config.toml
d_expert = 352
normalize_top_k = false
routed_scale = 6.19
router_z_loss = 0.001
positions = "rope"
tie_embeddings = false
lr = 0.00266
beta2 = 0.95
weight_decay = 0.085
lr_head = 0.00748
warmup_steps = 416
doc_mask = false
train_tokens = 331500000
steps = 5059
Below are experts of layer 3 (counted from 0) of a mixture-of-experts language model. Rows are named router (the router's row for the expert), up (a neuron's input weights, with its number) and show model dimensions 0-31. Each number is 500 + 25 x the weight over its row's rms, rounded and kept within 0 to 999. Numbers have three digits each.
After each expert's rows: "gets" lists some tokens that make up at least twice as much of what it gets as of all text. This comes from a sample of Wikipedia text that the model never trained on. Tokens count by the router's weight.

# expert 4
router:480497504477511521529479514499522516547485464486494516451457501523469532466509477501543537507484
up11:493480499511476540523473497508537509473490479511503454491451493484514502499524462453465512472485
up12:490502512504493519519515535451502536506511435512474507476501497551477510461474446510542534545524
up13:446498538466498512518521512517510530534479465508496511515457493515452484514526511472515510497484
up14:481508520487499549513459483476511513512499468496503506487459515519507529504540501468457489493498
up15:483494494434484501491483505514467531565501490537487522484456484531539508501535526477543529509480
up16:519499520484486508508469500462523485515526495477517490480492528558483500488526527488467501492502
up17:473454531504488527492487516512460458519446504491463542477497476500504459491505519507490517487453
up18:487527445493509544497500493528504512486459488506460476489478465514525478483512486493497573453495
up19:490463500512512497486495570511481467501509511527472496498484538494500483441472524491526461492513
up20:482564528481505496499465481510498478538459451518521481483501481500518487484484497509480528479507
up21:522553469478550518498482503487515513508538492526479509486474498510505533480522492473542491546530
up22:450463538512493515522551516482479514508552526458478524499438505533475502495533514479490490471504
up23:522472484464504529527482512486494509525454496498496480483509536525489505493474519487481494515523
up24:510503460521519501557464492508492463499513528516507509484516491537479506475529510500517484489467
up25:516563485481510469493517488507510477533496468521495521541490549462531544507522518506504489477492
gets: " of", " as", " to", " with", ")", " is"

# expert 8
router:480492499479499529527481511494521521550492468489492516456465500522468536467502473476544537497496
up11:497473503479503557505484530544503484516496511476505486489494540509475484495496500497428505480458
up12:486474492464506529509470541443495519490501444502518520488486484526461496504494419492523553549518
up13:468489536506475497494509514495567489521516481496536496495444519528481503509558458476517531547506
up14:506485457493534561504516510500473541535494463524500503477462486516522505509507488505479515484494
up15:504469523498474484488508509516507501532461481540469517466496485533509523518472473516502519481503
up16:471506522542519477498465548493495440517492494472491517476490537518451489497531514500488520482487
up17:539447541484511534484533484512505500499500524507445519499476463515525491498518539493515524504510
up18:491499444484501473527476507537549469496460475493469494486529565504474528485528492475475540484514
up19:497510492542514503526536503507484512542486524500453505445504523537474545459510511493496478510477
up20:485546515511484477525464491485510506489479488497509470489518508527481493498470494525507545505484
up21:524478498507515511484493515459517504505515528485502507530498550493480534474493495494532518547525
up22:437463493527551553545527503466472512540505462529495544460469529504457505506511506513507492469484
up23:477536480500506477515503468524535523518440454529506507469505517492526508462505494556536505493490
up24:509501508516520527508467476497487531506533477478481504491520504475443503511543443536504560524503
up25:496512479532537493485504479531482499532503466525475482507509528458490546490507473521527514456480
gets: "\n", "s,", " and", ",", " –", " c"

# expert 2
router:486494508474505531532480512501525519546491466488499513456462492514465535468506476498541536507482
up11:511466498475533550477465488510575480489440517507538503488494518501490498512529470492462550517486
up12:508507501507528496516517525441503521504519491491495479452491482525478500472497503495552525545546
up13:482469491478500535528521492504512555547499450488504530513479532516498491514547465493541484522476
up14:480507481504491557523486467528499559547528514508541504510481558514472535518514485481459485470508
up15:489441535481470491485500521541482478539491502499520496485454476515508513505519456476509506452526
up16:488484532513494495510510551512512477490518513462459487477490552542450489489500490535519509456479
up17:536484511498499522486503539513536440526527501491452524526506499509501524494518485473535513529471
up18:490518485487539485511515500510532516584500484481459511474509492527475549463502491487491528481521
up19:440503496477523479482507520478489500510492481509491492467516547516489492456495514520510460508507
up20:513545498506515479517512465472466510516495497476515504525450525485513482506491461535538512538502
up21:441520538436517518487490493462510503515514480511477515492521486512496509465454515506535521594516
up22:463488525522518550495506521465513510511469490495522541478433490530492489485490514491531498530504
up23:477519489480489503509465514473529512539490461548547511504482509487487505494552505498504498511486
up24:527492482510533494501468504466487475511507456487508477492463512511492514507517494437546495509478
up25:519506459502502497489536488500446497487498480515497512462485523488514516511520501498519503470500
gets: " the", "\n", " 0", " on", " two", " P"

# expert 6
router:483496499476504535534476506493514521546492471484496514458464503517464534468511473488536535503484
up11:512500543475527557542507476493547528476467489508524450489469525482510516496502440476483496450512
up12:501491574496548517500489512479504528551494500520496521486499489521495505501497485512553527551516
up13:458480538493499506536469529489539502543504508464468536509437469535479481505510510490492566548516
up14:552508483452505531521486503505498476500496441506507469493510504486481500515521482489516503501517
up15:485483528495465492518525480524491533512494502518501520460493506529525531518509499500519525482527
up16:480497525546533477480501533501481453507502506514512494479437514483474518489506517470490492456479
up17:467503575466507517480508527463525496507477497495460535476515513531522527457529542491511506507480
up18:489467488444524518537470476509515498551465496485517492461496537543489526523503487517522534488498
up19:494495500503490489499519507496513442529499497488486497486524525516443512432483495508525471469471
up20:490500479516485468503459475528520470481512490504510500490515470488489487484513511534506533541461
up21:488509500484514490530468553502520479547527451507523541473475497485498538470483449479564489545490
up22:452495540515531549544528533476522521546497502484476563456447491517483505495484524521494509464495
up23:500498543502490487532517497516543544502480466512512563473493546495520500480519495543528500533485
up24:489525471511574496510512504446525495485510492574497493466521516535508506467534476527495516530493
up25:501508482481494471488523491506450502529480471537476515472497531477517530511495452551529541486551
gets: " in", " from", " a", " at", " for", " "

# expert 7
router:484503503480506526532473520496525522544490467488498516462469501519466534467508468497540537494479
up11:521474493482492553520500482521550495476431483503519452485461481498496511497532479480472550469494
up12:477492499498492552484491512452486515490476506494472519484497460500487476452495493508534511557502
up13:504508517490498503540506482480488557524501511447490533471474504522475491515520490511499565513502
up14:487467489488530552492486470476478517498529464469498491479493534517473501509519498430538486490521
up15:522519503498541523481545562498496505512500482529479544442492482548522557507523489488483549466525
up16:497525506541502524515467512448514498510474525459461493461470513525474480469537548528479499474493
up17:483499524505495535473478535462534505521517513471441562481513513496502498502496585507516515546501
up18:516455489448507533519484508523502467501449499501526487488497534506479548520540534457509549480505
up19:475496505529500503500547517473502474484483479517441515469501509486487526458491524457547465478493
up20:496493514475499504502472467500510485541493455519527483464492507496500521502476478504500520479465
up21:493532484479541495528481513464522505499472474486477532473494494488494545468485500481523495575533
up22:470438541497517517518491534534498505477461451527464512480434494520483514438456526490491484486469
up23:467525518491477488490480496483477499559478457522492544487476536529521505462488505514505488519499
up24:510516513525529510514496523541488521480484513494483504502490509506519512490560474491536519492457
up25:526532494487492480500519519504530458475483497521481476502518504513532552504495471519500553491471
gets: "\n", "4", "3", " September", "et", "ant"

# expert 5
router:483493498475504532530481517495520521542489467490489513460462498525470539468510471496541543505487
up11:524490484499475537572494497505521513463475471511517480508439508490506501506521462481482501460506
up12:490512509493520511493498505476529496503489466517488522466522507557464484463485492478528486543496
up13:460523503498470524519516472522523525516484511462525504500482542507476505492543510506534523522478
up14:500474467492541548495489525501496521500473495534488520471524497502477502512481483486552493486481
up15:505467540473487500486489501481459554564491490504479514483481521499509499501510499503541510510489
up16:472487516505485475498503501457512519517499501469467509465453508509461472526538532520524484474465
up17:522521527479500500480527463471559451478500495509479524490499468499518490461546509493505535492498
up18:504503479479505534535492491522515521572481443492481498488498513551509531515499483514509552501478
up19:470513507515517476502510467504496510481496485468474536473535536498459534476477531510542523480494
up20:526500543512515480486452490510480535517460493492501496492487524492500520492495495542514533497502
up21:543516488485534505518492512476503532515508468510524525501488511513489508470496510518554536545534
up22:509473533481492510506527528461506542531515454500466512459462474504483469501531500530518505497513
up23:497548489496488518491472481440542499523464470514535502500472496452498490493526490548503514515480
up24:509502499531501502502489510515532555497527492500484524496516545523473542482486494532530524491516
up25:456494467484472494495518494539515455506505457536455503494502556494503523489510444530499503487466
gets: " and", " |", "-", " or", " is", " also"

# expert 12
router:485491513471506531526485516500513518541487464488496521458463495518466529467509481501542538498490
up11:539472484486515564495480516496516477481483511525523476501479498474488527473511498456447515477475
up12:505533488512534517518514514464510509516510469538488492464488476539458510455496489467503532516487
up13:474495514482496532528493542480548494520513485480498552486484517559487514531507494493467523528458
up14:516480501491497542511495482505522491533531505532495489514506543524485514521492437491553525506480
up15:490510531477485527477499517508540523514517448531461512463490487526518538507534498491539499507512
up16:487482501530496493533506568472483481525522518481439518492503513534461479507519511496488468490463
up17:462495538451506561494508509507479511507489494519502532492475489494510492475517525495525496489470
up18:514481480491520506534469505515496479509484509484538481516473479487508574485522498448488512487521
up19:514472504527506504478503516506479476523485501500462476481513520527470530451497529499524469508466
up20:470528523466497476505498482521524504521468484469511530519505495522501488478489478510509548481481
up21:498508492510505497557464491461515517511514487510502525490504479488496548491468503501487461550503
up22:470502534534515507534517505476494520505529471553517487481487532513448503490505514499491506497524
up23:482511489469502471511504482485525501501450475547524489514512531508502503443481499485510504500519
up24:505497474487537490508471485491491504519536481491492516508517487465447504487555483468526524509464
up25:477459490497513502484518487501473501555506522519489499520471541504505526511516515519521506471501
gets: "|", ".", " M", " m", " R", " V"

# expert 13
router:482490514478502534522477505498521528539488473483495520456457498522467535470516473493543534506494
up11:496482486513522547536499500496506507469520537517492467497466517501512548490501479499503520478467
up12:500532501467506503527488520448528530519477459502475502504519506544477471466463513494542507559509
up13:505475484520457525507501513505570516516512505473487520500542514503501473516519476502524519508480
up14:491472461467516586489457468516481529520506479503488507506481512518507479512499430451483525504497
up15:517443520496493527495508514485502440510506468498495541477473478521487521514490464507518508473522
up16:495499535526469471541485547490532496510512521464426516507469553503460481515514501498485514469472
up17:497528503482448536496538513469554470535515519475439524463515460522502498504505516479521527514493
up18:505544523494501511519487509481534462571475472453506511504524497526494507492529527492490528539507
up19:465449480490458489512501509506498468508529502506483470502551567485472511471502523493514510517503
up20:450533500503497500494483468511524481517472458499494504492496525478493506485475500459529487516474
up21:506512465469543489538447471510552475512525478530492539518491514511513533475514490467546485541501
up22:434481522534557590506522492464521527551506489480512520502502504509469493489481493502532531494500
up23:473489495478543480495447542508482467554514427550507490490524531523496525472491483518499497476482
up24:501464483480498497532455486485523518535493489478481480515485481498464489524519456501527539500457
up25:502435489485477479483508484529435465519492493529472493487449496475488539506526481513537523444489
gets: ".", " |", ":", " T", "s.", " K"

# expert 15
router:485492513472506532532478511493514522540488469484496517457465508522469532466509476481547540504487
up133:485490521503533512515472515480485510535509470489510483518492531526478511514531522536511479480493
up134:455511494455482509504428521479518499515453462504515481447498488501524499492504482476521532513489
up135:512456513465531457503502566461501494474511511487464512510474471519483538513491524511516496533511
up136:524498502441516515473504493472513522530475454473501491484509490500473529482541501497473523509453
up137:474474494486462525511546538479528462517555522522455500490492515483475497499535490511527509470501
up138:523550494498517544504482459458514549501511468473486479506490468466506491469516457481487575510542
up139:501529495460511536476462514495531519499498482508494486469518478508489507469474502498513492551505
up140:515509461486523491526511505472505549529500399529496508517485517503479495493500518510493556489495
up141:490511438506511521534472492486478519502477474524497478449484564485481516502495519486512480486428
up142:494480501479509517488474494499514450484441515449521489484472498500516518470517514480463549446515
up143:508491520496554496465487470541525499494512488447484507472520505515461532502450489477533522512474
up144:488484532519460505482499484519495449503528492501451460498510503481492498486501483507514511480479
up145:499483544457472532496492468485554515541505496518486521504482504546531493497481487475531536545508
up146:495448530469496536516459527525462495517478483490485545501477489547498510477500509531546497546486
up147:492515507461540502496515498498491473491491423523499513486540483475495535481460493481471506483500
gets: " was", " by", " that", " |", " he", " which"

# expert 14
router:480501516477505528529488518493516512554497469500486522453458489510469538464508480504541544505479
up11:489485505488515551487490503513572483484463485510530494492519520452486501504488436472444509490505
up12:480491504504544462533501534462485564475495457516515483477462466529484479493499504470564488543559
up13:487488515500495518466513509470480559474509511476526520455496508545500509500531485491499517498508
up14:489480485493488557506490502528469475552489491470462512480512536480502489494497481485511515480497
up15:470481494482499513506494524479480522530494509463492540480496524551487535479533475506492522468508
up16:488484509538503460523473552484488511508544476502448493506458504526477506516517517530535478493477
up17:510483491479517518465502521523514508543462503502451481493490510542505515504493518517537561512488
up18:527519438480528529505481473496535489510435472430520514496497486516469526502504511483520538489508
up19:520468438465515516527460523508462489505509521471478500459515506569475494460483494526528489507537
up20:477536489471519472494480499475491488533510497522500455516514506487484504492484478498541511487491
up21:464520486505506535533472555496557470503480466493526535492477524480499556471465539461479489528499
up22:456466520540507530495538502460492518496517502479525521457464509519481490487497508485498494515538
up23:461481466451482502549516476510494517494453506509560508500516523491495486449486479513532506492502
up24:534516481486496499522490506486513482509543466434497507503537560531467499497506471540449495520515
up25:535493520508477512473535483531471506546543514544498480529489563491484498492521485514502512519484
gets: " of", " for", "g", "d", "c", " "